{
  "lr_router": 0.000517,
  "num_attention_heads": 7,
  "qk_norm": false,
  "tie_word_embeddings": false,
  "parallel_block": true,
  "optimizer": "adamw",
  "decay_shape": "exp"
}
Below are experts of layer 5 (counted from 0) of a mixture-of-experts language model. Rows are named router (the router's row for the expert), down (a neuron's output weights, with its number) and show model dimensions 224-335. Each number is 500 + 25 x the weight over its row's rms, rounded and kept within 0 to 999. Numbers have three digits each.
Before each expert's rows: "comes before" lists some tokens at least twice as common just after its tokens as in all text. This comes from a sample of Wikipedia text that the model never trained on. Tokens count by the router's weight.

# expert 6
comes before: " ", "1", "2", " The", " In", " He"
router:526511463476470452518499479511531459494492469471511539486522514525479454506465523489459513497505551462530514496486526471522499537506508535463499540486488489531492497496506470542497527484482463481523518481502537494547512458501532484535541507464525509524533521499505527508514511530490514465563499492533490501499501484512530464485495473519
down0:455517486487543506500478529513478496487516491530498518524483553519544510492491469491534507464483530513457511509524495488477475507506469463485494478492566515489505499571451463499462441500546469488495509516480518507505512474454518521509474473545515490472487482511485486463521482447523452532518483516480522485472500498537547516545514474515
down1:511524460463530488542531516479479486524502447459498531515508535474522476489546508455507508490531522478485528500471491483466515522481526504484490557464476500476475501474541502474477484516552450466517501485500502508501525502500498520471565517472481469520508482543550467465518483501486535492564558530492496432507464498532463499499501527503
down2:532525530463487505508517482494478510490516499488519500497453504489495516472502495510487492519533501513515479532520500498483527504488484548508508498496521495531475508511514522489463509508478529488481505499497483523540465510500508503467465539501514501483524511511536491490481500475524484501495525515512501510509488457513492478486476484484
down3:497514524501532501515477555524466500535501499506547468512500548511467510524538466471521506468474495470499505506499459490493504501490518512509493519468496509541516514505509521521470597540534547493492504537494522535549501480490498475483503504496544441534532519505519483503514502551477509499528517516539476485539494479481490491461538482538
down4:492477514477494500513494471515451419485497507484546527520433527468500474491513513471520517501487547481515509476486444476526480488512517503513487508488524496532509513472526491513472544506487486472503516492517536532525523485528468503508535517489503533510543484539501481476518511532503472516500515493512500512545503478475479466503478493512
down5:546549520525501524531480477499511472565484541491523496474473507503505550493481481503498470495493477487520517508506527511496497499527527521549484489516443489525467503516487485550479475452493514507479460473492508480534499512492474508487480516472482523487541518485529541508502515509494481469519491497511465577494512505492509454463510482476
down6:478525505488532483493495490501526530477537497499499463478438522533482529503468480515472499494495510555555493478484491518496520520473494477524494503517517532510518481479492511503486509481492482526495502451506443505478500496500512495503527474506525528520509520510526465477515488491511445505444460487541516530480525559503525504505526476518
down7:489473487491477525484481491473557456509467497464503521513538490479519511489468450530511478499477503497501460474467506512491486530537525480476483534480487507531510467488523488526519508480505497511501536525521526472507529498516497509480468509482574462424521517494494475531483496469495488484485466559439527501527503460538483524513499510511
down8:480513522517503487462430520537479470467484534537481479530490520502466497515501516468484483464471476442512469514492458492507502486525510539478533512456516558523518524534477512483468561513478497449506488502507508536510500492473483504487518508524488462516519481521524470490503513517487511499506520484518487536520491514465525510503512489517
down9:466493459515496511567501489493503508500537466497503479507528486530475487514539472503516520545494504509492489463470560497536485475493487507521507556494476482469462499474525487519523517478471483503521477453477507480531487493503548485502572507483513513447526524475527514485481496518493539524517567538515524550536505490505504509538463545501
down10:505501502518461506475479470512476503527497500473499513538484513472486515529497466499467539497488465487510525515570494530495507556489481486483544482519546468491502509543495508529528502501518507476482528480541494513508454481501486489488481488537530515515512477547500527500516495514481488523459486482508541488473483519483482541529498533509
down11:459520507484555506470495504541483512476522490518506537510488481529536457519514493522490486498471522484499494472459471476528510475529473459501499506485516540486492538509515476462522481506498484508525489514534480508471528508472472514499455500513497523507476477536456514485515492508511501517516526507471544497440553520497526527468552492526
down12:466524484508523496499497504491435479503464480494528546536478492524477540490498522448466520531525508492489508505513470475505527518524521522529527499487523496507498490498516485511533501508538481509525535448488544489550525495489555537537546458527486440486458500513526521519519436558538491508486480536515481526561500507473473481488513546472
down13:504492486490443502545478503467459476424532498527493515502487492513476540509485505487470530494511478525506483529523509511471522462517513507554475531529503491538508506499498485551488525495461506514489476462489478496508484494525501527460490558486490494530549549519494484504504486529552487487497495557536478507502513486501483501494452491545
down14:512438545507534520503536467501472470503449449506516511571469489493516504496525508508505484502489518479484469545516505458500462470478529505511495506460512503526517497528537517531473541469524519507481528501468533516539508510525501478533522525523472490479520497510493498519487512527519482512491498453516497508502506536471495532509512521513
down15:499475521483512521507479512488489503474498542526489563454464522508516444495470482515559474492521516523544489511482505492510498461490473517452491491533515511470513500548455440480464494495528490511510488500528513475472521458498490542511466479511533466511540488508445480505512503491481493488501460504536479470513489505543503516524509475489
down16:456488526534499533505460486515468537484548512497497524476481501497499499487535497486504469498483482538503525496527459486513492533542498489496489518520540501494501518514523505472461496479479501466512512537508497461468506514502468482536520515523501493464553527530485517478478516468519500492532488501475535481490505520484492514467528519437
down17:539460509518513493528529526522512497492498487480482507512469489517479516523547483492512511501467534437536477494508488512526479476477506522476520533471511491516442481471521511516526518505487487492507510521511436534483553508481489524433494504546511472499490501500476532479544491516498525495467468518495513491489524475512503462509511494509

# expert 5
comes before: ",", " |", " (", "\n", "'s", "ia"
router:498540550508491424463524472531499488533503484476484516519543492485516477447476520484473510469483514469535510505493531524495555496549518506494505515496434530506488504518489498498533504470496500508492497468506453505516520497538492501535502517468520512546515502502520496512515451514496463470520446477534486498509518498523544509431548496526
down0:472464486492510493502454462502505518519496508511522498505546537497478448507478492438505471511497507507503543511535536520482500486499495494475542506493515492523481528534491510490496477455519447517555494505517472503512500516476479512508446492517526522500482492496502506510488447462478472508492506493493551508511496508512522544492533521479
down1:507522457478474508483495517520496529500530483508457507489563464523507480515501504471510540456518476485464474481483514495518509486545524487534514499517519517469587411519500535533443507524467515531496470488515502517499438512526491512517505509447511474458467469475509489472532470533488443516493504501532543561518513487504506508496477486515
down2:496487500486532449494468510466537481469541490499481483473532509499490462502505480460500470513527486491485479521527461470526469531508496548515559521494537481470497534501512495499525517493544531517463527485539517503456516502478530470478513525525493507505480497485531528513525510470501482492508459505492463481483484474505472514534494525490
down3:465509482507510491496444493509522482509456573517553478503503518495509510503517500491488506471494512505481560516507480507505446473484500489500487540490515531540471459505458498512503564471478475488464527478489472496524479520457476511525454517486523503496539490515494484483504493425504553499528482482512557499503502520488463527497488458491
down4:497484483524482528497475491476444505509479513484508484519484457492458522534510537520548477519491485510512511504504515501545478539502445506478456456506503498496506533498518476503491498519581541522519556531516509490502537474475467506489480541524465499543496557527483525467467466504511498513530502535488485487477471528465469518491484476495
down5:541535486528512501482436466502483471488490522517488493544469524499487461498505527501472515492514487493493518502519479524505497497474488470507501507505493487490496474510486497523522470489515507479483500484510451497502493521474528488551417498489543500472536528511515500524498488462543511512431521530481572530545499501485471489486536475458
down6:502472523505464481492493498512480502511496492528545503512501466483484459553547484471473522508543505488520481517503522518491471457507506510503539561480485516503461524475454527501512502489483467451482467561488495523498491506480496546517471498476500484484527499468482468484502441508525441464447483486510520509517513543508449571514510526489
down7:559501509505531522516515503525485537549499496505534499482503477465513532535461497458430498484463484534503544527522511520477491486501476503490535495460480515485487484534479499509513522495522446489486541510439493535498494501506487501500502527488480513492537518490477512490535537464487511454529513488479539480550500540522482508486521482461
down8:489513502507470535485505565477491501523497472473537513497541521501517471537508485454536505486490484500506537550482549544449568471499474514509515491513517453511482521522461501500537536482476462534477503485519488524515458503496489512525483524469533498488492473482504511469534513492508412509540499504511457510452466484494488501492508521500
down9:515492518505497540505503465518511488495498499556503467489488540497491487511455508482522527502496515474505553523538540576482490463486550490483519531524504496505493487477522498501419514523502514484485509476489514495567508500484552496481492542479496513513464466488526462544501450456521463485459493482469473488481471521514474547501525438510
down10:518509526518523469482500518519466467534512548525516495511506479509538478498473461463483516472489486487520539465520501491483452484517521527508534538492508510493547489468435529517460505526471542526489491471460473527525533481483486520528438542485520484493514453490520480492478481441487499463503503513504544503499486502502503487500493487461
down11:485491533508511520522489489515489477470526496507482486467519493483522514467492494489513493501531463483472532494495485489488478523518449520502501552493541484454523495461511411470489473530496490535541508498511499554486536520547495492533497464531520452503501480508508555523434502527542484514465490476495510486439528478496481536502516442470
down12:506502464487481479520514537518500502498484501485517493526492489504495528467493499475524483499521508501492531507471497487509545494485512518508467491471481508516500510504495508507477505471492502544577516494489541505479520490493497534511503533488463505542517508522486500527451524514525489516513517498503489478511494479477461452491517539505
down13:480469523569499501513510478508475448554511503467511446502534505518528463516512448485506482505492462486487499505466533521510511559502535455497531489509492498496506481509498518512509475473550525493494437510468520485493504477478499521489509485467495527512455511529513495512469491507509477574490532508468503537500495556522525465464509486497
down14:506473507490492499504484556460535530491523460555509431484519527514529483433465497497499528491489523533479468482547516490494489474512482537469497461488456527544494518518493479531489509477567480537546493479526477459518506505517488509516493539503506495478504436481489500548498504506473455521522508518524481491506509467463473562499497517479
down15:491467463542480486507481490537447518458488515557525533530468497483476483493468483545478545480520472525536533473498481577527542545513479508477490503483537471485493506524493554484521501496488516512498465476514535509510477479483488513520509495520476504537473491509486532496481467539504499474444490473476487513531501517475481558500502556495
down16:522475502456494459460514508501520481459541457484501494489526515507509466492516543517523494500465534534479499462493515542476503462495508499513523517511471483478488478533440536570487457535535514507506441507468484525521522431546533462517463498477509519472486518471485471498501486465531530471481463504485558476508478536495485534435542492491
down17:487480473503464494517536497500552483448476481459506487497517462503457475476521503589458476489532503535496492533465480493541497513525487530496525474501498539485495456516534498484507498507502497459502516495527496483505494538522512492435549477500487527505493499519496539501467534530472485536484501486527545520491509481493477423506468481518

# expert 2
comes before: "1", "2", "9", " in", " of", " to"
router:520496524480482477539512531528516487454515491523509518516535486527533464489506491490511484544526505475495471484487517498500526508495511504457536479532517520460476484511497485491522467519481493506527554471486504469482474512567485499516507524473508452543516467504554598460516475532473524491513507511521484533481502476490522482503527485554
down0:508523485510473500559485529485492499503526487506503513506435522526426524533528534499523474542510495513501500468559494470480497531530486517484528533453503489522494493508485475520471496457519541493537534473487480528498501501493488503436512517507507518553510516493470471508461482521493511520540470541514492434496499483513510504468499497488
down1:493512502526509528527500506444520547515464466521510492516484545468499519490503509485503470518486520485528459489505467454488486505510526494540523539480513506488482496512514513512496558450500480513467488553508510506499568524503509491513512485512479489484505521488489486557485518480499493546543515490555492504512530493492489485502494500483
down2:495486466516523512532503494492501482508525504505584488491533545501531511504571487526474490524519559468518481457496519499540470550566500502442482509479490446475512496517541508506484522496456511482514470475508486527509457489488512478537482531516516562547510510459536485544519494473471525539511501503515516462482506497492492504524509485502
down3:433531443530551470557528539489471509502455502456504496488478525470535544479544498518493483480474490511475486482447548506528528532523445526481494491511520584487469466470502530534555576493510500491527462499478488464505500479481507481493524520483496480556479475484455484488483467482481557490488516470482525496489492513516489452528508485492
down4:491495528481499540508512523472527491539495492484473508537519503478496515483506530502566521465533494494465520477505482472477507509522506500490525541435510541532507490461478488487508454480515489491471519488480489479504529527497480508499544526526480483557539484517456433504522502495450520497533509444505488485455514459454562485490484516476
down5:473504521531510476515550503499478527533488484475499539513487493517478506472524541471484522548508490541532539478468496485439505488484509464514496526515528477488564505501482516461502456526469480481483453481485509482521501482464460499492454500496517472481489458490524520476474481485478471519517507514483481494563486494495501449446522484490
down6:540473506492523478440454490508538527464526498570540536497530494491481490491503507491507516510464520506553485511503516487530508532541477496515518506494503465489515531513479530490492535478474475519469520507477525529502511522487504497505558523500519491505458488458469495501521521513440467500483484493500451469496516483520453492498479503492
down7:526507511535525475466503498510495499483469520530532469481525491471498482505467503472517539521512505548522492512500530503501497515526521443501516492512485468478507502517478501450512530522498475497491507530519518499520481512479531458499470517447533486441488494488459526469494513470467478499506512503537498544476501499491535479459489494511
down8:493458507504511474437526482478446462525524518510487537548544506488506536502502495489511541520476502528464481437498478470478451520498524466499493517481513514497569500524490488495482492538471460523486453516491534465473464467543469504508453521500526494517497509502478528512471485502530501492500495536456488526540480507504506494520526474478
down9:475499504469530520496471474479509470511444507514498451506524524498498521432502488532495481524484483486494504507510492536474505495464487466514525494509525510494495482515490491500480548482508478494465510445476504492431474495495478500507527479500481485454529485497520458500499523486561523518508444526490541511543542447520502479474489534473
down10:510516550478501486461488482474492510494485525490492536471460474485509500490511462471491473479493493471486484468492480496522485515421540507512512482506471525521530553522500513505515534548498486468513539526460495494510464481533479508449508471514518485459479498528534480500513554521534469464511536527508506499490477460505514500521485502523
down11:495517503467519499488519475479461507512500470583492513464468510473479499484497489489482490450510524504532514515506507522491535526448479522484472509492552526525441495483496462507521463469504541494474523497475472469503517534481468510538484450498499518527512473536479539509523540529524465527463459518523530537526507516513502486470471531542
down12:524524526498503489465540525507516527480535492470510465501524481457523461514484436517477495527529492567490484470444546503483494467497496440523497503473517505524538512522495537515476453511515490486495514506536499473540472522475501510518505507499494478465505464499505517468478461486479525516527509512480493530534524495496494488493521474504
down13:526508523495478493476509455489494561453526462510535487504510474531508532515515516519492504515515538498498505531521501472513458515511466510509434511530489467480538529512479501502481525511524458497465505488509490568527492487523512495505441513516475471514488479484491493480445495467489480542485473540530490484499507522495516556500463461488
down14:449534511474525537458519531508486485480502492479488503507482524523514463535522476472478503512497521458470511507524502512515479484485489450479485487497523507512462470523532521503467498532492516453534522454457483487477528512507470506541435486489523469481515490516493510516486498499509525479531482521522501480475554469475485536540513489489
down15:524538531522454533495487476492449509517511510481510516510503487509507478542492450486463499541532502501488540503482474550494482469523520555514484497490475454530489484546464492477468497492495483499534499524482500500441545502490511450557464473491509462517504522519511490514487490504483482527533499468510508486494532513549507535521447499474
down16:495461547494491491469470495457505477496489499490457513523487511472497469510518525486540497461533532524482508483542502524469477473506523466481540459479521489500511486530492504506518461514511446518479454515542500478522479504434491491504501531506497474504502452487457520491497488491495455485494487483491539472484514451517521529469481508527
down17:476465504519513505463480480529475503447500529526493441455489544473507490529571493507537526526502487497475486535516520486506463498460491487522525478497511510530485549491504494489493511475526479496473510528499485523481489474513493493526520507441534479482535510490532486497520515490510485503469500513510514552517527541473510514519509528527